config.toml
norm = "rmsnorm"
init_std_up = 0.0569
init_std_down = 0.00918
weight_decay = 0.064
grad_clip = 2.0
schedule = "wsd"
Below are experts of layer 5 (counted from 0) of a mixture-of-experts language model. Rows are named router (the router's row for the expert) and show model dimensions 0-63. Each number is 128 + 32 x the weight over its row's rms, rounded and kept within 0 to 255. Numbers have three digits each.
Before each expert's rows: "mostly gets" lists some tokens that are sent to it at least half of the time; "raises" lists some tokens whose logits its average output raises strongly, later layers aside. This comes from a sample of Wikipedia text that the model never trained on.

# expert 19
mostly gets: " football", " League", " FC", " Cup", " team", " Championship"
raises: " U", " under", " men", " side"
router:107189162073080144159095118146153125157162157158143086147092092098153160086127141149102147124091134201099102112182183127136109130137103188143061148170128122122130126085123127141155120175145114

# expert 66
mostly gets: " 2010", " 2024", " 2020", " 2012", " 2014", " 2008"
raises: ",", "/", ".", ";", ")", ":"
router:117161155111078135177127147157135107142148125174148186142087095097138131109132182072134168149064133113141115109114058172145173190100144110081099169154157143107112149115131183100114119094141130

# expert 14
mostly gets: " power", " art", " land", " design", " law", " business"
raises: " of", "s", ",", " in", " and", "."
router:135145123099109139162108133191163129119115174152089095105097058130179147114058102092135118075086135141154145204151068136149151123121169121138141144120092124128088215097115138181159108147165068

# expert 84
mostly gets: " Ap", " Elect", " Art", "art", " International", "kov"
raises: "e", "erg", "ido", "gie", "es"
router:099093160121145092192103130127108089098106139134172089085155122131123148135135087116139095098152081112137122115134099192152114124167153105139122139169116131118100162134120158094156086155190100

# expert 47
mostly gets: " people", "ations", " may", " members", "ments", "ions"
raises: " made", " of", " which"
router:093138127118116118142112143098195181096117157141138075152061064109148151104146183066141134118076147171141130172127159133233158141145173115148110163134156152088114188111111129163156131100103110

# expert 115
mostly gets: "\"", ".", " As", " .", "As", "”"
raises: "\n\n", " In", " The", "\n", " However", " This"
router:113143153109112161174152102154154152143124141110135128126129146125153162138103155101119135156098134085161132066106103199201130152112130160145139094177147141097129135179074085164142193090121095

# expert 95
mostly gets: "year", "De", "American", "aged", "based", "zed"
raises: "ma", "mp", "mat", "of", " information", "el"
router:144106191165100170150117104182184079107153166155160087136127115092140180117133124068083150086107101154159113139145086127166143145167145126172113091109084178140084169140071179188076139141147101

# expert 28
mostly gets: " ·", "enti", "raph", " %", "ti", "rupt"
raises: "d", "mo", "s", "ble", "on", "e"
router:130104099093134101163141084123127130171150123130112101103074141085117164166102177095089102109118132140151118183148079172165162114152132098137124100133140100104107140135126134132062110125153099

# expert 37
mostly gets: " United", " States", " York", " California", " England", " Australia"
raises: ";", ".", " |", "\n", " –", " -"
router:113079159081137137167122148084150097123135172124161160155146101103175198128085136094147099098093137152095087141083145205137123105034120125152075128169151176157137141091138182162118124182102078

# expert 105
mostly gets: " Total", " Succeeded", " Coordinates", " %", " Votes", " Result"
raises: "(", "\n", ":", "-", " |", "F"
router:166191182112106134168132157122105101151108102107174085155127100083132173113096150124124212116104185232122151129147102196172125161155115182136122135117124158140097150143120107081131119126136117

# expert 85
mostly gets: " song", " story", " house", " engine", " family", " system"
raises: " of", " also", ",", " with"
router:163147062104087142100118146160100197076117125125116141104091061154148106111112117133106166179137218142172113134161059147099138112105104109135117135160106171089125140089132144140149065115113039

# expert 92
mostly gets: " death", " work", " power", " war", " life", " service"
raises: ",", ".", ";", " and", " by", " on"
router:185147133138093142139107106192155190097174167174095084110098077147226144090132139083144146088098160130184135176117124119187177128149153157130109184141123160152093189116114136127121133172160126

# expert 94
mostly gets: "ti", " co", " inter", " res", " re", " f"
raises: "us", "ti", "anc", "ick", "in", "ix"
router:125132150155061129097155083166067087151111210144165148178091098096125150119103176120114112118149122137111124158136118140180114071135171121090144131162124149098173153140124123137096148150140131

# expert 106
mostly gets: "  ", " |", " —", ";", "\n     ", " based"
raises: "\n", "|", "  "
router:109088113151130104095153119112105075153140137150135142118172090105127208060132182171109138171132182227124094156161100126145146082102147104090139130093141152170113122130126099122116122106065024

# expert 100
mostly gets: " December", " September", " October", " January", " April", " July"
raises: " and", ",", " or", ".", " as", ")"
router:187129140128102134167108143110165112144163169141151083105145141089158185113135129107145170173151104124122125166153105154192137202139141137079098151127096139118112106137097134147137156120164145

# expert 80
mostly gets: " him", " made", " played", " released", " built", " used"
raises: " by", " a", " on", " to", " in", " the"
router:105105133128135122173105171116190159162048149113162089161142096114179188106182122087134166113077132180146125136143128163216128192051150074098131138142084184084103105110090151106092088139125095

# expert 39
mostly gets: " member", " head", " player", " President", " members", " son"
raises: ",", "'", "-", "ure"
router:156157130111070106078125141140119172125176175096123072140070122144188119120097128097102086122091156106112118142123081122219112093112138084119081171102094131110111197109127156179141093157128155

# expert 102
mostly gets: " \"", " (", "{", "(", " $", "\n\n"
raises: "H", "In", "As", "Note", "Un", "O"
router:103106111153173141114158127084170152100090173091135095130166074146114133154112140175147064112077181178107151201112136144132157121142161051162138110089116152077086127100060113132114051052152128

# expert 9
mostly gets: " Mc", " Richard", " Smith", " Brown", " Wood", " Dick"
raises: "es", "en", "s", "e", "mer", "er"
router:178146128072171082124076137151191127105120120097148064120156130098104166110134090095106115123122089138161049143103089178137112110107121209072125094173124181120129143095157109167148139124153111

# expert 41
mostly gets: " h", " sp", " ref", " conf", " f", " bra"
raises: "iers", "ier", "aster", "uted"
router:137137096130065111138181196089123081109065199154172103118089138122141182167119200123103206099098154115150099148100063127128125154088141110120124131182106131161099118113134166102166102108070135

# expert 68
mostly gets: " city", " government", " population", " University", " state", " Department"
raises: "s", ",", ";", ".", "?", " and"
router:156154136115131106099108155146111159133183137187114097124044075152195097120066101102126097113073194130177111137150121150142144092085104141089088145145085115143113170128124120173176121079144088

# expert 65
mostly gets: " New", " USA", " Chicago", " William", " Robert", " ENG"
raises: "le", "te", "us"
router:179167104135086154119138075093150176100065156119143131152128167140161166102068110124082093091106108146130053081167116147162122166088163085140133116118107129080127128080095105168103095163183107

# expert 91
mostly gets: " Dan", " Han", "í", "á", " Kevin", " Don"
raises: "chan", "wat", "pre", "war", "lad", "we"
router:117110137144109144140184119148182173118180106102162151094126114130153095150099122173135186099137102165120071106196114094159185143125119168170168132148114106077086169105066088158097095148170084

# expert 4
mostly gets: " film", " series", " played", " work", " released", " number"
raises: " at", " in", "ed", " on", " by", " over"
router:124183120116108139184067184129120117128104152159192053114096110111150144108061136132195149099065174162133162136166146181173117125070126088097087144163101171139153155115124142123093110120147089

# expert 97
mostly gets: "ji", "'", "uk", "ō", " Sho", "kh"
raises: "shi", "oto", "o"
router:109127118126055131130110169124131118156125171130179160130097178144147139111139115078124171068149102129109130114164137087184112216133088089128098118145121127176084159113113152126151119113126100

# expert 111
mostly gets: " out", " up", " known", " such", " held", " down"
raises: " to", " as", " in", " with"
router:111161108134092088108074160128173163127133145143135113151136085091148150106148137088119128125128135124151135092106095171147095195082152113176194128124063184082048088145052137040126059103137101

# expert 76
mostly gets: " season", " years", " year", " States", " days", " day"
raises: ",", ".", " (", ";", " to", " respectively"
router:137117136108125122183110167128141100128155169181148113114164101154148158094123126071134126139117150153099150071111139187171105158129131123137111197163148107110125128079159114133087111159128069

# expert 96
mostly gets: " William", " President", " General", " director", "ler", " Republican"
raises: " and", " of", ",", " in"
router:177132154083147114124136145164145161183143175109159121123102110168129166098143126127146128132124156114091117109112040150109089096141167141086069179135124127097136112155126117210121095170095122

# expert 112
mostly gets: " Co", " co", " pre", " Pre", " Pro", " Fo"
raises: "di", "ss", "vers", "de", "d", "min"
router:129147146090096139099117120155164151090138164142157154126119128175140132125080110147123080135159156105151124095131058188145120132153098076134152191141121159066113158162107123157102115059100150

# expert 116
mostly gets: "\n\n", "This", " It", "In", "He", " He"
raises: "=", "\"", "US", "rad"
router:109073153163142102136156152113158128121158171115232144064136152118134154126091197126178149194069094151130121157167124155162159094135088175110121133152114203086146163137074111148128091071176122

# expert 107
mostly gets: " de", " Si", " e", " di", " La", " Di"
raises: "dy", "ng", "r", "di", "ss", "arl"
router:103116166167149176104117098079095151123135118148154137146113133183125132161147143180145127072194154135102085132130119131160089117078113067139106171170146123149125155136111188159129170194123134

# expert 104
mostly gets: " Richard", " Smith", " Thomas", " Jones", "ić", " Wilson"
raises: ",", " and", " step"
router:129128148072139114130095161180144143149138149133181148129150165101130173105158100049117145120132153101125025125098101207161117134090153168087093140101128149116086168089162119143116074193156091

# expert 83
mostly gets: "  ", "\n", " non", " par", " con", " anti"
raises: "-", "\n", "|", "\n\n", "−"
router:090117178136120122142145144146113107138179149089173141150115071115123178218106166180153121170130164115099072112153083130200137105139123133176176115207113156182131101106101115152099082122146112

# expert 3
mostly gets: " In", " in", "In", " On", " during", " under"
raises: " the", " his", " its", " her", " a", " their"
router:137110101127119119151139116120124146106085163109154103149136117135160142150096139118150190146130177166121102051152102120139136134144126111150190120121120154136151167142101055054128150133120108

# expert 38
mostly gets: " life", " name", " career", " born", " JPL", " family"
raises: " and", " but", " as", " or", " in"
router:180114122157146126187110117129143132100082112162186093135190125148164122133157101081119109076094176199152110136145100115179090154118139137121095163128132139121158146114127130102083121109161094

# expert 0
mostly gets: " t", " St", " ", " p", " W", " Z"
raises: "ori", "itch", "oot", "ri", "im", "ore"
router:114142181159082126152082156070171112134136218160138097126158094192145181186161138169100147133102136107101118125161078166161136085137146172136117155151092073156135136167082089117141147084139128

# expert 22
mostly gets: " 1", " 2", " 0", "7", " 3", " 6"
raises: "%", " ap", "°"
router:136129134086112172096126137198119133136123134131152141157147082126118184114113127081169161197107111147135139122110098165168186171155139138116145104137136137136126158148121106138152123118133102

# expert 35
mostly gets: " took", " take", " see", " tells", " get", " look"
raises: "s", "iti", "ming", "["
router:146131126171089185164115161126101140118114168086137130122068111140179183132112176137084082135107110187094141132093141169149118107104134111070078158148087157153138166130088154095093064124135135

# expert 8
mostly gets: " where", " when", " while", " but", " because", " However"
raises: " However", " In", " As", "\n\n", " Some", " By"
router:079117109072096090120110051117143160154143154134145105111071048121122097115140098059139202126082147111099101139117074130206117193075236118089189131170154123090111096117094084103116086124092097

# expert 53
mostly gets: " against", " died", " like", " joined", " began", " William"
raises: " the", " and", " a", " it", " them"
router:148128220148097155160123144102149165132100166100176092109103095162167170126109117106105110157134098196145104087139153149196106141068159109082156151111104171059111172128117137171119089135117121

# expert 34
mostly gets: " October", " December", " September", " May", " January", " March"
raises: " 1997", " 1995", " 1991", " 1992"
router:179116145098149122106087158117151159126160126130114106112105071083133131167155101103084070171087098179159092098158083188126127159171174143165103184170129156152102201153080171128085113134173128

# expert 24
mostly gets: " but", " and", ")", " became", " as", " while"
raises: " in", ",", " and", " of", "s"
router:091096166137128132168137118140158100175185140152138132125087172124169113098061144064103120142077228158093110123091105170201128125152133129153098164128090146089137146151130104135081147137146092

# expert 50
mostly gets: " music", " games", " them", "ations", "ics", " people"
raises: ".", " on", " in", ",", ";"
router:132118158100127080144115185208198143140122182128132101148102059089148136103143188081136158143126155178167130165118081185179166141174188136119150162144144142102074178064138125156134137108140107

# expert 67
mostly gets: " War", " al", " South", " North", " West", " East"
raises: "den", "no", "ame", "ico", "co", "ca"
router:187046108140149144161140107165178142181113147159119100154106070170113134146054110141131147110078124165140080117155121144191146123080187132123188149140101167153138111128038140122095138106183076

# expert 45
mostly gets: " (", "–", " −", " [", "(", "{"
raises: "G", "3", "4", "P", "1", "2"
router:148147080130132145109166136117151139182130179131134104135152096176094141146138138173086066093058133155142105126113118180158107108146128082145089090090112137120125134132071130129146104093198150

# expert 93
mostly gets: "berg", "burg", "ville", " Jones", "stein", "ton"
raises: "ach", "me", "sch", "land"
router:135145151077143107127153129164155119127191148160182097149137186118189145164156142056143134151145164139146011164148157155152119175118214141144079134079124166123082162152143142132181075161158087

# expert 11
mostly gets: " |", ";", " becomes", " -", " Chevrolet", " –"
raises: "  ", " 1", "\n", " 2"
router:092128129091116110154126128074134083081135124121130122118096119133147149142121168146109129122112193160115110106216162088070160070150149120105174109081064174120112152146107126072112127134095073

# expert 77
mostly gets: "ers", "TC", " ENG", "BC", " ESPN", " IS"
raises: " Academy", " League", "use"
router:146200086092117105145106156164187137114157164140173109146164069122162133126144108040134149071107119143102089096125178127139137167141099133162144115138142136097085148138111079141099128156183086

# expert 99
mostly gets: " Location", " Preceded", " Coordinates", " Website", " Genus", "History"
raises: ":", "(", "["
router:114194134144141111141097164112128105135104134106122146213066100057139167096095192130106137088142175163077130146126089162169219099134130161154167150101112161132134155110095116143122076105162097

# expert 87
mostly gets: " Register", " Website", "erv", "ration", "ator", " Coordinates"
raises: "-", " the", "at", "Scientific"
router:175157113153129076143172132123124134107114119127125166107124137140154127148165168127102149122123135118140140119103079134138110117161108116117101146084110140203148147166103071161124073148092087

# expert 109
mostly gets: " |", " MPC", ";", " JPL", "%"
raises: "\n", "\n\n", "  ", " 1", " 2"
router:074092109107118154137142106081113094091105148192109145137141042115164178092138159121137136143089175196133108141153083132146143042078199077116108162121143118170114112132123129133132136109090076

# expert 101
mostly gets: " MPC", " Gold", " Democratic", " 1st", " 2nd", " ±"
raises: " document", " text", " credit"
router:095151120126075149149123117118129192102082162177129122174099064073133163089067129113111131054068112162159117115151073171155111167127137115089091113168150100161069155123113125083165112088200133

# expert 26
mostly gets: " p", " part", " Vol", " se", " v", " Mr"
raises: "s", "1", " of"
router:141117137105076141117106097150133174091194176171134127143136122114149147125138131170144102108085114116088083125175086118139197110152140159100142131171136170122153166128100160181156127108154146

# expert 29
mostly gets: " She", " she", " Her", " MPC", " ne", " Boy"
raises: "w", "kin", "igh", "d", " w", "ds"
router:146083086106133100116105082147086055122112201123155158141114067095096114070121116109210184123128143126103102225225054189126205113092114129105125142161108107099089146186102127103165091175156108

# expert 57
mostly gets: " where", " when", " but", " which", " because", " However"
raises: " that", " \"", " in", " he"
router:103106172160088128110105082095150157169089168135167110102071113139143153097155154034147150103087201143103128151121122171187201192099135121059173125180066167050102112119092109092148110112081082

# expert 126
mostly gets: " round", " head", " high", " end", " post", " Open"
raises: " Result", "s", "er"
router:121155121084095106131143154208123160141118169140139106146121099095183173122107103111142179111076140126112182135123159120179145122150148140115095144141139127164061172132110113088162099086165076

# expert 62
mostly gets: " Ga", " Si", " Ja", " Ko", " Gi", " Ka"
raises: "gan", "van", "aj", "wat", "ola"
router:149056114167110133157124120135155097111144160146128092143118081107116147133143127118084128112175127110080110099103171155159121103060083105090139133177138120075126134086110126130161154126142109

# expert 63
mostly gets: " 2", " 1", " 3", " 4", " 6", " 17"
raises: ".", " with", ",", " |"
router:118121164102078155141104170121164136118124133093183105177108060095132158126181160056120166180094149129135110118104122151205186122193161106124173139143161108143135111102102112135154134106142093

# expert 60
mostly gets: " Department", " code", " Date", " Name", "No", " JPL"
raises: "tic", "ns", "ta"
router:120131113145118134154124129145141168097138144160172153121124167052140134173110190099191103078152161148141166153134129110112098132068129115095122145071162164071146127131168097161203104125094124

# expert 59
mostly gets: "\n", "  ", "\n\n", "\n   "
raises: "-", "|", "O", "In", "(", "\""
router:075101148144062126152160137122050151171143130124203159109118091136125147149161167140140184185116120130134101153139100156239125130127095126183146148167138177131113175093103129162108102107158144